Experts of a small language model.
Size: 12 layers, width 128, vocabulary 4565, 4.05M parameters.
Experts: 12 experts in each of 6 layers, 2 picks a token, a sigmoid router, a shared expert of 128 neurons.
Training: a variant of Adam for the experts, 4722 steps.
Below are experts of layer 4 (counted from 0) of a mixture-of-experts language model. Rows are named router (the router's row for the expert), gate (a neuron's input weights, with its number), up (a neuron's input weights, with its number), down (a neuron's output weights, with its number) and show model dimensions 0-127. Each number is 128 + 24 x the weight over its row's rms, rounded and kept within 0 to 255. Numbers have three digits each.
Before each expert's rows: "gets" lists some tokens that make up at least twice as much of what it gets as of all text; "comes before" lists some tokens at least twice as common just after its tokens as in all text. This comes from a sample of Wikipedia text that the model never trained on. Tokens count by the router's weight.

# expert 2
gets: " |\n", " ", ")", "|", ";", " is"
comes before: " |", "|", " |\n", "==", "′", "==="
router:143139090100121149149080128134090108103106135101087137143153180120154113127114105126133123116133141144159109129132131130132118146113111126080110094155138109130140164125116117080098121142158108100127137124077134159139112144136128117123121137107113153115128138177108135195115122136131124087117136097192139100119187159128109132123097089090122125090136103169137156121116200126099133141112
gate3:140142100178154146184106088146134160142156111103120154147174137097145113131123124142122137126146132135143134144180159102145163101100129123141109138144100161148178127074131133124150124153112147107120132134103092149182111108108115132129162132094128146180127149165157100136142153107136119096101127097131143149142159148108130145109136124108183137119143086125123139162095156093144108176102
up3:105118166121096119107156103122162096182154179126154078128132116156130136124158124152148159110161123136132115094116137114125105138114130140148108122118183133109091108153112154118171116155122150113135133121118129112107147173118089131109101143139164128133102120115116128140106145114125062153099104150108106117097128118127124131147150088143076064086095150077102148130151104101146126117120
down3:108142107121104145162107165178133087081115135089119142115125102072089103118139127126132102141154104084172146140120124122149186148091121139191134102134129123151140115105149126087125142118123121120114136095116140110161131078132118122125152124130117132141120136102179101120130101106091106103133170122118112138143126071091161105151133126163166138132115124117075114123149132110159115099108
gate4:069128164140180137104101146143124110095112156135090116144185098175111161138071148142158124126122146115104128125092118134139121139131180120144130174127114125128089116127137144149117126156119105122172101136102130189120112137124137159121168151145120146125099134108144136111134120143146073127140101107127158160156105136116120161108089152120129146127119096126140151111104096139199117140134
up4:120100131161129166071131144122117107142114131153158098106087110081194100076152133113157113124126115167111108149129146127099099126180137118090130129131102144147122131156152118129120122101133148141156115090150132182090134130169140142117124137158103136173109145138164133131166118118083132167111118124132126117165087109119119102118122088114151130147129140134126179137139133140127114151189
down4:090146148093129142091115114138166128177154135103111135121164101106134101133168117153121126124111140180125169129096107109110104119147169087079143100164130156152117118120128175119106136115144155074120075110118114134145109138190130159125112146129136138100131158132123156169133146134073111091148128131094110138147119101119145133119108151135098140111108161136161105141131119139180140102152
gate5:160104129176123108155118070130083163136142122105124140132125155120132073117170107157147118104125138138160113141110134093153108126119112149080122153177108134119124134120132133132109105159152145113090130118123099134131120126152101092108141145120158162111152128154107128157068130126109091082119151104151162136132129175117132104093119109122137112127115114142169127133111092121179079161080
up5:091154125067127156116149158117151126165146127132134107110143089106129179099109127137144158132113134134110160103135102163130127100153165120108158143086144150128143123151127099114105149124076129123123135106138169122060132130111154209141095153155116089144103148134120127108146111147129149154114121131109129131128144096113096122176114171102093154113139128134096171106106154113127112111111
down5:171154120096101116145147109084130170092117131115133155147154119125143149101151094146160138138143143122113176145105133141128127156115122112158076164110073095141148160111114101100121102122100093144135127117109117137100097125147118120161136138085171121166121177105110148140113146132126156120119138115135121138149080158167114119061081122126131113145159161110123127156095161164115112124141
gate6:130138102124133133136123169157100141169153169127118115136070124117163135085114171183122134135171139091118098131161137156172159148146120119093127106105135103155141111122132098102134103100132132118130148129100107101111097180155133151131148114134139123186145153167124159138153131141132113102112112103156143090120153119101127093137149153144150143153123100106180079101122173126113131133147
up6:159106078138151092093101112099134133138130113116090092153126142138112131145104132113129123127134188096145072144114142169156108114113135115138124133061127151132134131150137107109126098147107147101094134121130112124094101121140120118125100173089065157149116122114087136183093116104138091099111124166125114141131131128137102119134093123115121117126176162127124134106085131127075141161137
down6:149117137122121119137136077136154083129142138099114157098142125090124162112134154160143156103129193101137132142118117109122133135144126140181146097154103135118099141175178130158165134130103127110164189095149164162174162112114120132105117134145137134126152148128149121117124140143132198151145149116127121135159125134139128149112068128139124124130088135114140157104081152171154131143114
gate7:120109110141104137154109138123086148123104103116134104124150116158165096099083143139172123140087141099101121135128142093108118136101132116059103110156127139150144164138124167198161120144120088114113143133108129093130093146112163091133102093087148142144127099103072152143120109112109126116131086170142124128133161139086128192111127125120140105110111130110138103102122116119144111117131
up7:119123153100125154153139160140102121112111126134163150114138121129118111136110141116143093145120066133086174121131151163141128143136163084098113135163136167115130152081123144154170169137143131146107185128132129111169152115121123120118113121110192109083168101129097100124082139125136093110134139168143124155104128169153112138102172161124148099174155135141131102148137116118142115155122
down7:120132148115136083143115072097143138146121138126172118103114121110148172120169090138151131137086105134080147100160147136120153154132150111115126127105092176168148147129131139155139092154122123127111153136114117119160110122112107084152119118108150142113111128144107156091117107130173072092134109162117136100146131083143121083166129114126141112164135120122140156128127128074095111071138
gate8:080132084114138133166127112106103146128169095117115082119114163132153148143130079151133136129141152126162109092104138121101130138080128093080096097148165108120161125119068171119139132128143156090110103150107117113118141142134147105121118135104114149116116186173162118123108132130145136110128160139111114144082171141130130144111156083123147138097138101113167129107122138140164114169135
up8:151132121148088155114114119139159146125072142127075157160127127078085121132136113150101146082122122128103144155141131099137143130155097133145121118107105094097134113128127138105095092119092103177138145093082151165164125160130117136147150165137147120106135106139145087128125106127097104119086134103112103112144069143112145112097156116132116152152113090100133166149136129118088176139116
down8:145131111179129106146138123131118105151105117128168137146147140120126103157097127136107121123142193080058140175149157179155126103140117172123111136108102124138097089131126137137105135106108108140157177123130110112170125156098109109158148100116131106088117122155136084144133153147123101146139168128141093130136128134122159100109161115151137121120068117167129141161113133107114097162113
gate9:126130098136124132159102125136108121161102150110163084133132177098123113126102135122159131117138164102159141130107127127127144109136129140082151060119125115113183137115109127111133123133141128113093168141151112156118129143142110102136121124111143118176127121163106158133122164146148125098156148102188123149147186155134115117125128121170122183188117149113118143110115185105151088153099
up9:110172145105135078136133117106109137159106127159140120116076141139083121099141180075120126123117109108136122146151118153142127100099117161156122136143172111159123139152129139155166182143146106158161138137114157116155116140081114137122140094159128098141100135147128093119113088130112143127133157123088107130117108114165108160177142131144103102148098150085086123158101150098104125145153
down9:126142134148150179127136105165155113140159122107125105145178152134098082111148125138150133142115130155102161085102131110168080134075092148126164131112170121165143132125139125141130097109134119126092062111147058118139139145133101107133157115133131105108132117094124118105162113106123166171093118116112144132131134136122105111176159107122116185147149126096133136104145155128145137122114
gate10:086109146134111103112107128126104098157122102123125131096124089099134123107151157108159098106104150106117131129079120130121145154131146117139079142145072101108153130082103116125086150150127169143133110183166182150150123132088102125122120138088127126130117127133146145165141152102111084150156126144111119103079129146108161163126127108125167146118105165152122078130111095151116135149098
up10:134152127111140121115082088137133119172159176079153095125157147161151138139125114102125131106137123143131122103129114164134086125176125119156084112142107095102139130162110122117094120075118135142126138142107157164122099106137125148137132137083124161098141129137094155114134153115136106079100141113155145098128153139065090177117099119137147140134129116159114136127080106110099144163095
down10:132157151097171118126099122112135185098171134156092145172135122165113128097147101153104172163173146154126167157144108151126102132134111118138147171130179157153099099127135170183153145111126139119106100101141138163133132116147108136113093095094115129103158113127141115130120166074155132133149139144102142117126151159109133084111131127128107127122136126160114160118153101114133127093108
gate11:139163104120143133134084120168111121117174124119140108126111110133143188086126090128152109112130122138108159108138171141131131129154141130151119085175098139146128151090117106111140114144104110179134117141103134106115122106124136151104133135122124177109092137149123086142139117140115135093105173108106139145105114107102066128160131065102129169141130133105138124132112121050149091142133
up11:184096142138148168172130085130114153090136131128179142162124122189161133146193130122154146132158138137109112135093115114132177088148089149139107116088134097145120165104116145117125125120125153092123168123066145130131125154151069116154165156121115134126113143129108129123107133093129126101127111126120110141111128148130139141127109120134119160134088106098131112120131146080117120124083
down11:106131112168146154114132126173172140139127097104089153132116083141100130124110144128143139144093173109121046119078119124116121140112123124116136187103158137129124130106118123148129137137077127131146124181075120109107128089131139122133107100157152113123138120086132077143133112143121126143100145147146133081147134118128111137135124123142129128172100126135126086168158172146184148144118
gate12:141124140144147137161079129122091126119109155113096135120167093092103125175104109133170143108107128122142158100121099122171158127115102119155078114110122121136170104120088122131103153147174099092143145148122152116186173146138139107138136142135137133111138129131131139141108143183127160101143166096168163124124112138117128138111156096123134130135163090131113152141135159149064132141087
up12:131145172134106110130145094100175123130133111081134123145160155174132135129136095135089137119106165121168087130110147125082164115101124181162112102107111135173170137145098113126128121142132086100123152109127056108116122104127104120190157085139144135130137138128159143128087133109124142137147154140142105180114123129147179137112154158131106120155131142134108135139100131113138137101150
down12:154109147127134112142154096143136146106087115140119100112119167165123125169140099167148122094145133106113170140108130137093081133146136125133131125128145154106161123162096122123142134135182156117086150121132133142118080102099098150104103105168150087118099132118107080140192143084140102080132114131170145146154151132147105122121149118158102169125159154133157091123110141131119149102138
gate13:159138131130138141211129094127108142118155166083101094154116127128138126085153120136107100101147128112139104143154130140138139133108125130157139127111165104122157117115118106097112122150118092134136105156105143138130111128116131136125119129103127165133138101167122081128160160147094100088117173118144138155107154120093133124097072115113171112088144139115116139185135141051160111129141
up13:169160112136128128130140137125109160156080115137105119133124154149147104122137118116118144102170134124085082115114173105079128104151170123129146155160115127137101135104118136110120135148078149130142107163122147143118124107126116123124119162109029109167106127104141088121115166132133177090103110127151130114151106110080103151140117093109148140134118080124122141139130158122148118115085
down13:101122090152110089164126133160140095108120109108170145142101072111113136137141125098137103104120132125101129143123144136109121124113169151134129133105130099197116118088111072164131099139139139159130125119131150118120129150142085118066137121133177141162139140108128154085109079124143121124142132136145162126188136086110106119136200142161121137130116112100126147165140121134098135140122
gate14:144119107119118146136162142154090117162139111192141135159126102125165147150111142140130097130139106145110113118145133097129127136138088114106089096149190114105120109139098144152122116160129126170085167127153165172124113120141105106146137129126114141114127129177139175122086096056153124110134092125125147118108149164087099146126139141141141144118124130161111123131150174117123110188142
up14:142146119133126112091132131130152134119144145127114163155123133101148119108133129080139103168152124137117119114134181162201142105171159128166138144142156135130110121101115180149110179092178160118131107125151126156137130114137115136118116145116148153107129112077122130115148136137147074126152125174102119112117153079145113098108152152094098124138102079134097089122103124127137153108170
down14:136139114145085089095134138100129102131123117147140116138062131158143129154180180137129151082132135116123172162165119124133095081093190138111138130125136158159122113134095110142146128139164093142129144127134107162177140103101109137143073137178101149139145107163146144091144126130099146147147116138146144111117119137124077137140107138132168132127149148125145142108142151091105129159124
gate15:134132133116113142158154154097131136150099111130133152141108135073131093146189150152153107126076132112137135147130130091121181121105135106117067157168079067101119114109127135133094110178156133122073110093121177093137145154138150094152153134148161116130150142138152125119127116127136142143116118130150130123109137171143096125119129114094115109141132103132139124112171120091096110148104
up15:163132113122097150164140111105138155131060123134145149149104138089178131114137115167135119139127113122135101163148135122138123120076068111129102099105117090134145101131111112101130125171180159092119113123108155136148123164129112115146150127137096164139130105113156096142084099116140151131133156087171129132115140156141154103081136127103145156155103126125118105160137133123088106159081
down15:134111104105101158171079119103148084167128157167115130120099135099106133096101168096120103116139134128126141107107120147129120140125091136180119112109136103106164118129081179134105139120157117156161079135148118173100161163111151145118144129130119163093137135147126081149144136139098110149167140112119098137084125163133128109127139168128184112122130164143153119135155154100137121103124
gate16:184168131126150130145147155149116113139092139135148133109113144150142137093186081078147126167157108108112152118148177147147149118157112138124099083116120175141126121100070110096126118141165155143162136113116132121098125102117137138107147133102105142132135114162112085164133145145140135129134166115142147084119179130131100130154117111115151158134129174108141134079137129111149149107165
up16:119166116119160097182103171174115087107105129097105149104128157120117140130126086110167134126167147140100145099121160152165129107166096109083119147111106157144132145107114145116134123149165148139171131150069125133091140143101134150130143112119109160140136141171131118153142161166142147118166173102185153093145122130115112145126078146126129138134118140128164151114150122148126140120119
down16:112127172125174114124140140123110165121182092154121113114133100100134128125146124105175087125141068133064123161116107084133107100143132159112133155125130139150126115132141116154129127112120101169136118110103162142136156118132094095103142120111164085161094131117110132105132142157121079147131130119149128159161120115101131131133120083167158117142141101107104064143143120121105174152107
gate17:138143098124099126127128090155132119132093121114093093125164171114127130088149104115140174102122149148138148131090191107117136118144149144123083103165097118122140145108118119107102154148111144106132159113111118151114117146130129133105137111155123103151151114122074168111116102101158172088125175114147147116125147166089137139156107128142128158110132140114091072111165113079180136138123
up17:158059138097082139103124151134127120110119146125132169122109101114131096086153137118115153120132113104115105180144079104117145126121123132114137115138133171086112105144103131151181113099130146101120127108131138129144122130138118146139153127149165161121130124166134139126134111097050156173131090168101141116155108124132142090148113154136129126089110101167115140073113091117110141132163
down17:140139101098093102160116073154128101105126146146117142105118134123144138128110074165083143086156110134119125142145116136123095217086153137138104130129095149089128136136117091102127100136122119119167150139116150119145091152118087137088128124119086179095125146133122136113161134111133128133125137090110128131114111183119136098132104124142091103122115103145106138153115104090173107144122
gate18:117150113130156080124126138142135154118179135122120147151131121137150136138119115119120132136091134106137112123114121118159152132151115130156152100152158094126063126041143108193091137170146142123127133118108108090154091090154099112153161100155105135111098126113150122166139151145149169110132147136090133103141138124114123154088198139136124092147138137114119103145142154119098115143116
up18:136131140117170131078106094114148153141140125122159110095171137177148087134144129146152120146108111143157113094094144144142103136149117154131143124162112116144120149082157134153138129144132098108162120107123134117171133122129168110119103116140113122106088110100140085128154135143139158109114099106148125120158061106089099113113156096116079099138141106152154150146106186118087136168106
down18:145121145156133110081148127150117122126085131125121105142109138115145121106121089110150142127122116130151117140125119145160137105133133120174172091115133159133156113126136173134139122127086119094124112136090138139129137163102143147113091119119173122135101163106118095106178098141133072131130108137122127129170151125129122083130107125099042087156101150120132147147175137112174188103133
gate19:143130102132075123103122105146141142118121150136116105121146130107177142106096126128127123126124126118146142169134144101095143122160161120112092077138132085106150105164103161128111157125152128140104145110135139204115128133170127141171146170098097147115097136109120175148170124115126107111108147193124117120113192152094120133107147113121142091117125083149137128161109136159156147113127
up19:100144153158176133115154145128084156131114127103116116103119107141079143123139111108122114123118129219093130130121149108118090163135147161136176142081149131145088170108163147141112161144090128122142096140110135117113154123103138145118084090153153107102109135117119136098125118088104121131148137101094153121115101063128151142164113135161104131090139139120095117121125131128103130133107
down19:136149197099131149107082142152095145137094102131120096136153148150169105116076100131146103134114135118147146131156137120107106129139146127133136121143088149095130122131179125154113148136130125118125074122151124163089122120146137166128149099146112139101130149083123151122143116145130124140168157105173190128090137100134096072088143103119102136117148114143127112165150160113159160112134
gate20:167126076124159111137107144158076121123093076106112102163182173121115076144136140148142151121115129092155187180175166138119151106115125148155123160122110094130146124154130104132179122140122099133109108126122155178136130123148111138092141121149116150108077089139097129152120145154113120128139149133158129118138124133134135126101176126106116155146109148139108122101118131135101124127095
up20:127137148107146143170139109100180133151146128124158138137111104168092149112169137160131132178159144168062145116153132162136146109184135123151102117123126187131125117146120142151124122116116152106124169138187137104177145171124106125092100147134157154108140124159119118141115153144084118124133095157091156136117137122144098131134091150129141148114126158160106137162105124098137136148112
down20:151119140103133093166123127163110125100164106083136146155132115166104133135097132140120108120142101140119147150113104110155122129123139077115122148146124117137067164150146136068055108145110134108146115148100165097101125127119137137167135172116141104148136148143181110151160131130154169121161150116160133120115130142136073145091121129113141106161151104122109123158170117168148115111133
gate21:097168121094120131166107164122108131078128139115153116140136151118153129127132129141110105101104126100166151105124101138135134075067149142119135140143119128133159083169111109121091082099129095141115148110117143128130112107187138140100168142106141114193129102145139100115118116178125166131135166084147142111138126121117082113156129107124114149142118149079153140130147118076137106129131
up21:116107113140148120112133152098147145141137086138140129111120168144130108135095119096107156101101107115146147176149079161177148117146119125124134116158114144129142124138157134160171132140095126169099157136140098117163068131147133094149096115161127140120123133080157158145104109092104151136135101135142090160154087145155155126117121107154144116156137170112071120132122078167122109121102
down21:139168131120095120154136143122130137150147113151134105138129166137120125090130167169128107128113112185163098117137114135136099111141132160115101170151127109141110124142146115172208163096149134132080104107150112159154133120150115130141124114122111134095147118170136084094134095126098127110125117143141126151095175128146160122138077128100097096129115162103145165137115068136162126118114
gate22:139127104153149144163150103120146156124168150134115094129139146136128144091139134157134121098173159093108147083118132141119085141155160125157110147146124105110125124167107123119083119142164095127123160148079133135114147123119106122101117164129123082115112121178136103092146164146085127105098184088177113142126149149138100153104110095121142151157123098120148147103104149117165173135128
up22:110061132135101169135099145149145126096135156139104136112161196138128119106118148104114118141122156093137141096106064147138138121167132099122141128114115107132159106132135074177118127149122124160119138117120132116094114100145127144156146166112123109111147110129114151153101128094112158108168099119166095100137133135126136117161087139123116179133161149108134082081108130137114174141128
down22:142153132131126138127151106095081118116123123147133095141112150130129122211103128100104140153162111125146108113099146110144126112140141153134115133163099146114090137144168077115127143122128153111184165122133170090100180162117143142089149135085141138091115129150153131138147159120093134102114133127078074155123100131157117135124107149134117131132119097138163154174088115100110113133126
gate23:109117107110174128149079125144075117131100137108125132116146158143129130122161131148149142092133180133110105133083138152130124114107111140144132106138143098124130123129128111117102149172168122138132145179072162134139113122117091157116142139108071139121122094145089125135142125168120158086081149102171137088108110144153098107112146110084153139110106091108121151143134110061120137124128
up23:159172114120106112117153117094082148142094124117127159141135143128134130125200145148091123082112129116135094083104149146111108122118127162134116145119134093108106141149116126085108109162147080152122144196088168150137110109104109116124158139148118142121133125129099127148104148112134141099121115130178105169130148117123100134120122092120098140116129136139124152164147156062135112102081
down23:094138148091110103091144099111122118158122140123138132120140076150110146152129144078168162171139117105133185126130117103167145137127161157132097127127128131152140146091096107104157138128092099123085125110125121133104153124150126130128111134185182126144157147143148130106126163105131113132125155141065154161150123116114138137138157107198133109137127153076167151129123151115117139141149
gate24:144155157152113127156134146151129151115065173142141062174160159132128109139114121141149125095138123135148138141137148130119115082113104132081113098095128121126133112109121070126119148121128128134056147160149121153168133110154129105071176080137106141107124117157137093165146144110138136099118147109118128117108131143131132161145127109138170174106100125093107133121102107129133139152143
up24:112127119146133117129079112154164139186153074141198118151133096132110108146066094134155114109149146137097152148124135135141131082113169179103133131114114140126116090156145134169133168125104162116091139092113165120133127154148150161120120134082119092119152125106110127116142137122101143124120136108159126121155139158123122089128129104132170106116151114152140119087140111181122137144141
down24:116103128136129131090132136171119105156141113108106132116169123119137154185086104129121079148128123149102149100125094163136125119164121132144160142126134140141154123127142148154124171133150140120132157116165144125208149151107094130149121095171129155151150141131119103123104118143119111147129129116145117100175145137143162154163162141160139093116129086147141190109120107146096174172137
gate25:141125113122100161147136116126095155092139092113114124111153148134163116167124127122161175178121127145141118073133121119144160151108099117123107086121091094108166119121090126104129178110118106142123081115104155158109122123144157152169112104153161169154129097115128141118117126119126121094137114115140132098120160108120131097116116097090095152080177100098167142151109142144155115097157
up25:115065130104154143133110113134141143100100118153153124150085129122144081096141123153108099098106174146161121113101071085107123137146141155168142138127135131132172140143148121123138090102125119110127158131158137164120144132138125107186147112102133143132146120116164144090106113123112116136139124130145076209135118119108193135102106121129173114104119131162113141101142120133122154118121
down25:153126167126119083133141167138119120138132109159136132120113085124142116142074143097104172119097092137132120147131155128148153154118110135111180107186128159112089129118105100134134171104139112187142143152125130145106113098128132096140118105199123118131143105142155131097118082098124178159109101128116147110188111145141098098151138099131136109135155125147149137139152124134158108150133
gate26:111096145156139168075103154122132069103115097173137133130100101098118133077117085105172116136097113146131112115098114121089099155125178133114121126148080117105132131157139162140100133151150146124197138108146127156081114168120143092144094105159088119125158147117098123102139142164125153120121103132159149127121104133125157118149130142128124145106119105123116127110143141142139174103136
up26:145120160094108109136093152139127097135129162114141143118096151088136092102133137144146119133136122173112126145141133136100154165110096125121149114110132088125128110105083145121161128145103139112132116106084146141106147147117119123136089104166134160153113181150159079064166168090129085115148111113138156122111139126130099105076092120089145100124113121125137159105149178104136164130143
down26:071142150134159144107138123118144113109136125108102093111148171155112149132127091163160154159143106144130139124146117172119092152149092160085118148109153129152130157123146113107153125119143165102140139115146091109096119103125154102161108118165109100135126121121190130177114096145124070106136137083102168135151142133142089102134151109110103121106117099130136068131113126119150135095142
gate27:142096122135146135149156166104102093144104090117141127165149137118137150095137132133130118089071112141090105118104136154127123109135134134088128174132123110090143109102142160130135149106144099134169189147146161134139145131146107099160106143098128129082157174098123102127156162179131156098094136153114117143131142132131097127050141136172113142118135172118127140135121110124137146100116
up27:121143122127109124122162119129139155142179152148165121143124093125066153095157123102118116172145148103052139120136148141159151093124149109155117080136085123162139127090106116122115170144137125112141091145145134124158119145135128152118148106136166141116090103075121111153109139111105137154125128158120162111158119121171125175147151106101132123160135123141094105153124113114148096108173
down27:113155100134111153130159157115105126140140102153092156125128122111104123140117165092171130143098138158093136108078158125123171111069136131150121137123118144091183183140130099125140151161110123144179156123118080133129124116112154076149100114115170122170122140156097148140071174109123087162114117123134102113128160137130120134127151119117131116128132121156093117115109139166123152135107
gate28:104124117132092106121090098118152100148144159100106092135126137143131109155179159132142166166101103119102161169145145128123105119113102113125099150112107150127128118125103126191132161116160188134096151132135165101144084135130165099136128163114095173124101118113114134090171152095122132108124113118129113139094155156120097139161113106104115106127142122099130152140161123157072141146112
up28:142086113138102154092129151122110156118141152151134115147128158142155115093141126093106075160108102099138073143128097155114120124145125151125127122161104081136150165108146138105156105121178157111178131105112134108087098124160083154125123123152133097118163128098134128104130109103153160124128154148123118107175118126156144135152116166111168126186083158131139107123147126147155103112150
down28:137150150108126133150134110115107114095114151148118190134115162130104104147090120158150184114108115151118153116132085145125143148116102097146171105145135101158131130136126110078098127127133166188146163112076107126152109132146089145108137126131105121178160087120122130119091152116091116145126106077152140148118101149144076156137123104145126133138132131091150119112116130179118094147134
gate29:159135116134142122126113111100141101159125136096126116124123130107103122062134111180157141084114166128196120140110171138119137143148169105115129119155102102113146084156115148119074116099153103126121127117124147143121113129167118151153120169121111126149108151181107104117163136160106120109104132125168119176135126071111137132126114104136126121090168109116149167159101147111116126089135
up29:119158068120144156095141135107102133119117139108157126169094139104153120105153093135129088149118121142176075133091113140126114105129088115138121140127098150127162106114096163068120140165149136127122115130162110157170085137139110116138164132099128115123136112161118105165095111105185091118101147105167094133128128131141136104145112097119138144139120098122157111178143140150151123151094
down29:096107118127104141150157067113125131148143128150159153154112127138166141127148129103145162157151108126071128139133134146150164128179081146115134095136131111123133142128063091127117139108118110175148150146125097179158149128124078115121174116140126131136145129109125156142079171102125098126124103147113106127160159149098118137168134143172120138162163123110153137152105144109129120162160
gate30:121148120136156089155152128096129135157148121153120108143185153140145164102137140121107121131142136130133152112150127167135125130125137083149102121146048116107092122165124156117151176177159108117148124105120139138087136154126168141114121173112122130152100187138113114132126159120120088129127142147161170088106120166115110136103133107114115104106090111112129119123108152147183083143128
up30:143115155153139127072139121116134123095128138149176146113108139112117125104122131096145120168147118096144123173091149096113143100149159161162138107097191121095117146115146151123091123100101099125119115144159138143149081127147108117165116091141165149135145118089129165120122106068145106163131122184092111157147150096150145136147117165142154104107132134105132127121127077141111122118150
down30:107101151116167100133154096107087118137151127139092114146163162173169133103096110097137150152115147141083100122134112163148122111105131119095121130131153172129099130156123164085188167158160104124115156131108154092121152122114105104150138136133092088162153147122135121134115148135114135120090138157145113099174154127118155140148115108136122129126120129092142139066123130134100180141152
gate31:144122117130155126149150147112053132131116121110145130161111128132111163115158151124132139097140150133104138107166100104129109172103121109112083155131110091100096117115115188139092113110170136115143156109123143096138133131128153071112132101111131101139148145160111119129141139134134166098046158090120150115110158123137113164133110125139191140100153120153124101139096104124135115152115
up31:080135140133062140153131154120150132143140101135160125123158127138093092148117151127110170145155090138112173079123157137124115139163170107094145127109103171131143132156129120109119125150154161179141106124129142125171114110112140168165131128130154160110132121102140101101122137142133144180155127149097128113123125114160137072108122134139122111146142098094157144170155107092141169106097
down31:124143140172140122128086131112121142134126102163118118113135099145089116119134151107135168164130130110161152156127130157129147097171177120153126130150127094142167104106078131171148122075142116107143141124145125164128156117123080104098161113167163094112086124096150125099094111120089116132102118127116109126165096157118137153131143109134097104088096135110094157133173133114173138147114
gate32:104118172127123156134155144155133109109196119147137115162138134140111082122146138114086156165172127123098128101136110129133145151138142155129133115174070150121127147094096153126114152137125139125141149138149117107135098138113087150149150164153157107137110087144147130123117152097075114128112093123092140127120125153164106186141150129089124110138102151109121126207162137116112112125138
up32:142130128120109123116073133162154136095106137150118149105139147125073109131093124169132116119117108086119126152119082095121123149156049120099163108142131129106129172124134144089156145159135139118115097130140111125157142117125129133130128147110082139086117143115165115133138162169107140156130078106135124082117094156124149150137157152108146146143174168104090126136116173126117090140136
down32:146133152138132110142067072151130145128115119101093107122170159100104162131106130143138103127120107119174111123104109172088107118125120139090137141110167091120133116136108118098133149088124160129106110101138172141094157150164167114105103100092137156117120145152109157153076126119147151083154146114150122160158155121141164091114140101132172148110157119127132107162117140125116123123093
gate33:124178120149152067118070130121099158074117137145110113118176177118159160137095138121156125121127118151129132081130135137115103133152155089125078135147102120128123102134070146107104140168094142144114134141141111144126105142106150156138116113109098126140097105157165142143115089102165117086107130125127153121120144162073121157157094107090137135144140121105128095143111150117132129142112
up33:109147099113117116133140141146137163143142160120129105147142194115140166088188123091117133136132135132138148144085141144127130125149130179168062129106136091136184114119108129126112166099115133126124123121124138154152094144129089116123132106161143174153092128114144115140064122111082119107116128113094118166110154111143133164170126114141165099145095127088112104128112113109126127121110
down33:120118174167135145132168148127135098164066132148126128103158128133112116145135148144153121171139122134095106106147146185118131095125155105103139115111129149142155147103098163132149103126101107131141126138169127151100177153116150131109103131120095118121156072087127120143119150105117109094145091135121123174114113114119139101125109128126049124114173160099151122152108122160131124169102
gate34:124151130128116128124107172151104108157119109087100098099152127140110128096133102114130123099073124124146092088122117104135122144142164095098143135158090153107108127147129144113097145164133097126118126148096097098079107110132115145131132140143098151152151123144120137149210118129107170119122094111158139109129140129113105101140109078162111149087131131096136122095085141086184124128146
up34:080173136125139126082103156134073081157113156120125128078153108119102165113137105102072155134123106172123120112124126119118125135170148081114164100119092086143116125115160148121112127129116110144120166118144097083100093117116117130098107116129118134161146121129095117133167093118102133109135133125169129100101122103145120139145128069136108154140129159094121111134093165118144148147111
down34:127092138100121177105115121112123116143141154186137138126078122118131129158106148113107130139145087101121190199140101130133149115114112170093136122109123136164105064131126140113160133077161108119142147127100131117159117104105120150118139127119121133133121128143117169101170164157116101180139142102092149149166116088124127133149124130174108113145095135111131126100165129104131115113129
gate35:155104163149173116199129105118113125138112123121095122166165128150093110166110138110163133118095131107151124115080124090130122125177148110145137066157122073125091125094108128124120184151133124152111111142113098131129165129178112107116155163122130137133146138122165135128109159164146107121114128150168134139125170116136147172134174116135160137121110152135145171110132141133136115136126
up35:135096113146135143128166131154145136126151127131145153129123071107161127101171163096115111185118118127100135148170144142105157127127152137158110146119123161111119141097101134158121102077099138136132120122129130131083151172108160108161160145139122111143114135135156161134106081147108165153132087156095112102181096098100095132115110150135131139102128118117150124152129108130159092098188
down35:146132119137161164127129122150143106149131101145141117088116119133118127145168104068118144126113143106098151108114145124172164074116119115133145109149144117126096199096111132089147133133149119085132137124120112116091183111190130081134109119169148122107119135129134138148110103137122147149088083160142106092117177120112146113124113083110148131100151122122123143117152144172111141167132
gate36:121141111172149110152148109174145117148143115147109115151158152122134117134079136122131122149122077099102178146129165140153127114138128127111124107140080095130143106054128155115130149191141157116119104147104139145147119126096132085099112132148106120131113108120125133142104136133099125102103110123164166078106098141146112178123184139075108159128142120099141115131154126151125133085112
up36:130105164095122106167107117092131085118096162130124123131145079115107137127151145126115109127107169103126098143143132173145146144111112126117139148090149183150149135159145120131119159106113113159091174095161098095113120079149161090146146124126131150162098135125153130143103095160148105118163117136103162135093077132148120123145142121148168102144121120092153140129132091091123099090135
down36:132104151150162107191163152151139087089130116144131119138161143119135103189123143132112162120107141120109107151125090100154138118110147125097149128111126112104086129105145107101118125154142148127135097147156134126166173127101127089101176132145150111171074113141149141134145116123127112117094157143075114057128121104141134124115148126104099138120135131112153137135140151126061134104104
gate37:139084135106139104107130160098129100107141127154125154141117147132135139110140119125141123149086122139122133090172106147110138149087092137169113108079064125107122118092118152115116124105141117121089145140110121192150113138158122127154141117106088127112159138169137183108142152182115156077100099162128141158134151144143172130180134094128127132112146126133131147160119107153132157131099
up37:081150128148091128103109126103129139118073121122118124125157135143119136113100151091087120140154118111131115128069157152137155075142139106175109109092146149157139062141092098121123128131128134120119104150153094105132089128157144120136142132130141139124116125139121120141111127103154068143106124112125110174107066135117106099093134151145152136187111147094140143082115113131109152142096
down37:104132090114135137120073096170102121106152113095162141157125128171158116127117136143159136065100166144103148108152148146129130160116103107127126134111103138112162100135113131118090151157148117137102121127142124143155140143131120113132128116110163109161116070123101088102102137140166133122097116141150132142117143167144147122112177173091151134104165171152155132158133155117099185151130